Below are experts of layer 5 (counted from 0) of a mixture-of-experts language model. Rows are named gate (a neuron's input weights, with its number), up (a neuron's input weights, with its number), down (a neuron's output weights, with its number) and show model dimensions 0-95. Each number is 128 + 24 x the weight over its row's rms, rounded and kept within 0 to 255. Numbers have three digits each.
Before each expert's rows: "gets" lists some tokens that make up at least twice as much of what it gets as of all text. This comes from a sample of Wikipedia text that the model never trained on. Tokens count by the router's weight.

# expert 7
gets: "al", "ar", "e", "an", "er", "a"
gate0:157129137128115107163149104137116101158174153117106120160112152115131143134120112120135143135107170108138104137125130169107149131126133103146116165111146154101111147127097108087122147134161178154110112146118134140162103077119123141177128180132165083087150144106146134146081136082160136104
up0:128146065153086118131113097136153129142114116153106123129107108132155126126168104126126090130132100098125146087123085137147140168165155096152131107101125115151155122150184099118125160137143164158156112126145133120137164177159115131175175112178161138115112139141134114145099138106114134124
down0:131155129101146134124097129102136130159112162115155123153122111172106107151104152137118127083142085130166151131112128191125126153173118122147146075113105173115172124082133115127178114091176127108121135093125167127116125153131088120123093154117128104140137125118154133127152125111116081132
gate1:091127109102141116128166118150135056117084147151126104073143109126066152132141119124109072112115139088113130127078137119115133111148117109133141133111138103122156104118153080158183136120129150117147094112124117110152114132175150134154158133140133115151149138140147152136114148121093110096
up1:116123130109148119119153166103121171088124133112160169114147128119174101107137161134205123084097168148107106113123134078092129142097136124149153133089126146088117139093125124138107132157139103133109127080083129110107108106126135111128116122085109120158166142150129146137135097117155138128
down1:132114168119075133093168148149110107108120135097133114121095178148130110121139161136131160108137116068141114126119123088142173116124140140114142155122128105166107162122117147113145121148183124095118148127074147125101140139130171127130172110111142141141145114129197128144155121172121114150

# expert 1
gets: ".", "\"", "==", ").", "===", "s."
gate0:169108116154113093140115125110137099108073143133159152130123061155140142114145143128120145106087128135136167127151126143143119129109122164117113147096156129145158073149091106109118147102145151136132148129130100133131168100158122158170141107131090154157165156118078111088146160137149147127
up0:125128105069110139075162118126159139150161103158141104124103115125150085158121083105153109100111137106097151133094135099162105118152089111143107130168118136174168116120159160128146123112140138103127117108120171107133102128105072128125140157116157153108128152146144103083120111128141124107
down0:129101124152094125151101194147177132136171115135129147111118118141096134130159120075126145156112065126152110146120137126140135131110120121156131124136125104190127095105108133125094133104109102133146101156151129072121110148139162151099139120141147163097177129122170151087129130135122114111
gate1:142099167149103154060138126145110153091112133126106133118122122108141145138159165117152101094147117144139132112102142121138112138110135158131136137097119121122118117130101136116137137174137086148093139130142082159159117107075151177165079106113157099147164135077114160100137114112151145120
up1:123134110106134135177108114145147133145152103139146092145146099158110100137109070156140164150108109120127112108145144145152126162095128104097131119159122130140140156120143089135091103087111152096136138147137106113097123145140097112103136119137106152067098078162137057135134160138113108119
down1:114139156162116129127135156122138158132135148099124097105139138122127131138096123122120195170107144158137084104121153134125118145124174099124154113141157139151105120128098153117109147136077138123097111172099086110151167114122154140152159146139168131133097117113142151160088151154125108057

# expert 9
gets: ", ", "ist", "it", "as", "ort", "ass"
gate0:166150132171126114147103125127128104155126141098168130101106155160108149122130149148102159118159109140146156159124131139129098120131118112096102143112150163105150105145115081160166119147161133140131147118097094170150180127118144155115124049124104090107124131171090122144095122122118141125
up0:106151134123107119141109107099129155129085094151148118103103156087199113153141154093157132189120157126143144119168128117139115137120148148115129068105133097121109160134111153113138143156116139145132149164103090126094115140099112071145110151118152159116105114120152103115126163103123142133
down0:142172132084067138167124127128148091130108116129159107113139139090162108087117140128111123155127110119106152146170064132125150151118177111101144125118136104159121111092110111071135132129103113148112174118173113133118173112119129121146128147105123162138111116089172144130107128111116123133
gate1:168150140140145152109152116136120127132073120137115119160182123126129099119116135081146133139115131115148102137108151138089081087121115086116106175120128174157150130124113156115107127164134145153132116123141132116128156093096172161168131112112108172085124120090124094103133144172096133122
up1:102141102101146108162096131131134111122127139095099145102087147109116115128147116140123130113144133166096125096153124129193129159167096161135133120166131070086139152124127140134136119123101163163114149108138124147143080145146068091103105129121143098137080136140134126102108110140145121179
down1:140096114154085133124115153141108155151153122161139148124097129096150148159096112122133109154108115128113125131136157130142099150117126116075150102137182091092111132133090112142107093146167139167103109123100124158116128095140135072129095152057148103127119107141129140152099090108125141106

# expert 26
gets: " the", " a", "il", "in", "ac", " Al"
gate0:104142084130148135149104164144097137118186126187109115139122149133121126115158131113111097122140154158137042163142132131123118103131123148155092152117133113169152125156117111106141145149122134093141170128130117139143076125141119143147133110097151135117132095085129124124101179101091145116
up0:152116162126123110129099156141112163163146136117131156152130184088119155135105085103114151138135122117126116108164148086141089079108104120098101127148113158142136165145136158109155101117117172158092126182185170153158113128113114144148132139142108107113127159160138109112113120120123110127
down0:120142098124156169157159124120073117169143174157150114120133113120157106126113166133110106130132160101134100142126121135097091122128110095125102121139098149151093138132183138097129093070122120106068096140134153110146155107112101124127127117087093132112157114124126111129098143107143143083
gate1:118104094095090097107130125115122123094130094133153135118097103157124122086167078147137137142150123090117100115117130107103154112127129135116136144142097123144156094124125083154130079141155161096118093101072128135124105137139164114110128150145136104105100088131138167150080098157135152093
up1:086133133138150110109122129105091129146158146140114112094090128153126120109143100104142142091120098135084065077129172119107139088158118140111111162129097130099176091157126129126139129107144137111079151129115136113124126133134143123120108157172094109110101090111137169177138105121120096126
down1:093105118126161110100129150147186108152148117133114107115101149135088121158132099113147115124113135141124110166115133092124121062083138121127162127157110073151105152133127133114087121162110121114129139093120147104087161132144118152086146132156119110117117120094141159176117143072128132102

# expert 47
gets: "in", "at", "un", "av", "en", "oc"
gate0:112112105164122134178183133109131127117164139118125106136116134107135108153127078129147133145098117103167121091157127074183137150150110103136104095173184110117149110136149089130152127138137103141144144166146133145123119104115140075131122171138164139125100156174115102133125120118139136116
up0:145105090146120099150169109097108169122124132119135144092109143102117109123166113134149084119083163120130126128090169136129129150124151140171143120127113083129105103075164102089157166159128119167151154121109103097149121090099143111146123135142132126143124164118162146146094132140086142115
down0:120142100152143116102116129132153118145125167112140090107193148156149137170152130109156106105120109157171138138144105121165133147139131133091095113142146177093118101111126098101135152165135142111092140137153141192136110109129155117179084121131148114140126129139137110107106147119146127187
gate1:127136064110168169120152076104151105140123140103136167098120113139155154168133124139107075089125100126093123147141109136156146152165122134138131129110139117089187101132139087133110160126149135123134127098138109156136145131108133096134152116079164154125120176112108138164131134116128150109
up1:161098134100117105131168117174146166131092117161121097093121099127126105131125147135110106140108134150111129164123143127088117103147151078182134121128108119133140149169122136133123134114136136112180154146116093099154114172159143120114070120140145154101129128159103141123061095116149142111
down1:137110128144129123142101114068205120126128140108110099124144144159138145110123136104145128130107150133115124163097152098132103099152097155131083122108166131126107129154141098145141101110119120150176118107076130132112132102170108108124123127142195140134114139148137141093108096131081124080

# expert 27
gets: "b", "ic", "ab", "t", "od", "og"
gate0:126112135132159149160111102156117107142089107069123119130129074104120131161107113160071149160104147131132116134135144150161145150125122127120168121145129121130063136114101111129147142124139095171121130137145094077091154104168112121111139146126121103108136146126083163152135102157147144165
up0:133131112144125098145094153082113157092127148153135138148117116113120132137119140134105157142143161155167082120136126092208154098123091123106173155142139101150138127122090120099163111135121138117099077107183131136118128117152114113124098140146108149094109092160144130142130135174141144119
down0:137100128114101164111107112108167128089120115132092139160179143122141109180093136125116133141142164127149110113111139154097123102153134137122100139118110089147098089160120117162134124138141152131155123148142080163116151162166136142135139124137169108156184107126155126065148168123123127151
gate1:116152147090121102109080054141108132148100154112142185095111118127140121101095104108133167134119119124150133168122130117087123101113151076151164125163143146116155106122171131107160149128140148148144113109129143109136097116140155114080140146146115157141155128144178139134105149101109121124
up1:128094136144150111094155086125127180144117148102160168128122070183095136136104119088097116085121087137140149140108109085126120159166117149089127139146149112150169129094112154149150158170133113109150130120123125138162116111114148124093156126097129099109130145147140155132120115132129168141
down1:173143135127127086119107084135132146153113139129121130124123116142115132150110127151160114153133124138142116101141156102078195102132083136145106174132193160145144100095112149144107124135083123118146082131154112106128134134139114118076146169108120153110137119122150123152095101080130098129

# expert 23
gets: " \"", "and", "op", "ish", "up", "ow"
gate0:126133108159096171132152114084114127112148104123126157134151108153106127098095112108114132101155129134115156115120113154124133167125094140093115095171116131145170167138185114160093164164134132132112111126106156103146124127106093156179164123121154131119079129108131140133174121125128133074
up0:117129113125123136109103143164185109150152173138130161143145112107076161134103153133144167138088103079129148130104079089157132157106116123147112136111110132141123080077145099130096110100092143126120139147094150151126143140139090135114146089091127112144133132147147115115115147177130133105
down0:188151144118126155140133109171126122085157136110111180186133117130158145167127105145182150112138129144094141111123092121125161134141143118109123129119118127134143110111138151077144129080131147144124115095086165126098115151170126115098093130124134147142116151103147099181128135142146103159
gate1:124151148137123139132126154111102138179150156139139095131157175099145106124117120160102147122169157140128099128164103087111115134124106151138106124192113200117124170126167119114118138103123160131143142104143100135147142127153090157103148142137084109116115154157160110122171088117122129130
up1:139105125135109109128126103087108159103138143102179136114129155135148115129131175131135119117145178125085138128126104094080112117141137144165145135113136112122095124173109099094162117121126138137105158100161105108132162143134134122109153115195112106132070115144136098137147064119145152147
down1:130104171163088126138113137136106128145131133064117130112125091130089147125134138161140119135114138175121130101133135103132111130130145151142155162126094100089116153114071114090169132159125164106130126127107113149119158090155126115129215154137136146116120099115128120156147131126101081118

# expert 33
gets: "ent", "et", "est", "le", "ial", "ive"
gate0:146147102125174101131115113155124180118059121151136108114126135178155132180138127136120141162140157103089115075123139117138139105148169197145138112124128144124102161151123128127127120132123152138135149092149154081100122141113149102133112105133135097152111095097150155146110114128099135148
up0:131148124122147127152076146129154171095117110152114114105124149112128170080154098090171119135112110137095136136153097158123114119154118117147120099148113103134096099109152123137153114144099121081099132152204108116154121113152084106123095143136078105107107151124123140128118164151111108120
down0:130130104147160115103155086129186099104120169114112129162166082154128117116116128139115099120151145102117147141123152148144082126068127129159083163129171149124125164116111151133133148125129106114098171161105139125129142132126157101129092144152166141147136124126127096104128082177126142117
gate1:138064110134136128151121142096127132125087123129112117138097121184126181151126096157106116134129167072113123081132138170104120112145190132187141122123149099119117137176117108147158141125094107091140123125125141161155125097128137168108162152149130147133106098124141122140135131121121143142
up1:117143120164120141126178099142122143112137169131156096166075167129132092132136152127093141106136105104120172107150111106108100148171157130129134120070141151097120076124113093134115130110169098106167127143120146117140175162115130110162135149102176119139154148130100135145140137116140115112
down1:139123096136121122122173127111134104105130120203166157095103047142062106112138105140111158120107134135151166142106134138096104134090152155112135125107121133146139114135159136134167114114116135101136156112133131088117095120155141149108115091160126146122173127126133137093128123138149135093

# expert 3
gets: " |", " |  |", ";", ") |", " –", ":"
gate0:142087148123106140115091133090131107067157123139118142136134181118095171117141128129141104147142150161144168131126101144142129099081146130162131107113150167122148114132095147118160112131142140150183131117127161131132126149083143183147129097143124106165126150103120125082129164162152111140
up0:139097111119120135159100139147108166136127120176109123126084113103153103118154125128175124117141107130125109119096125098132137130172115160126093158140142129116159143093140116135099118210112149095085133162145101129120136099140127088122077163105122092149169126153096119146150141109136149112
down0:088132122120135138128169119143157132138161129176127076098112131104144110157126106138138135133154093072132125140112181091074100157118133091121111137130123143105146160100158135170128143125138121086127101108102102105126115134133093125100102145104134097132139130134118131101125103169153110062
gate1:119130125131143129105117110112117151102165113106101085150115102122109146158100090143137119136126113087100076124109124131120108179082104116130064155130096100144151137130117090107127130104121129089177157106136196119116135128147135148112167082141149110132153132158125133157118134121152127090
up1:143092180121109172065112128155120130143092145134134128099119115172147116139110141121150132100116137129143162076165165115135123127141148134164086140142135155099099133110116111122104148184169168144114130131131092132144166144124070159157137136106140123140148164114101108119097115123113139136
down1:164125117149112141125148107191103133128090144161160139116130131109127080099124095117123122138172094121151110077125151097116130132132081113151135112136140083151122084104122163152161130120132112146151105110126161138098117153138140105158138137170186117113139144133075142097111157138108107140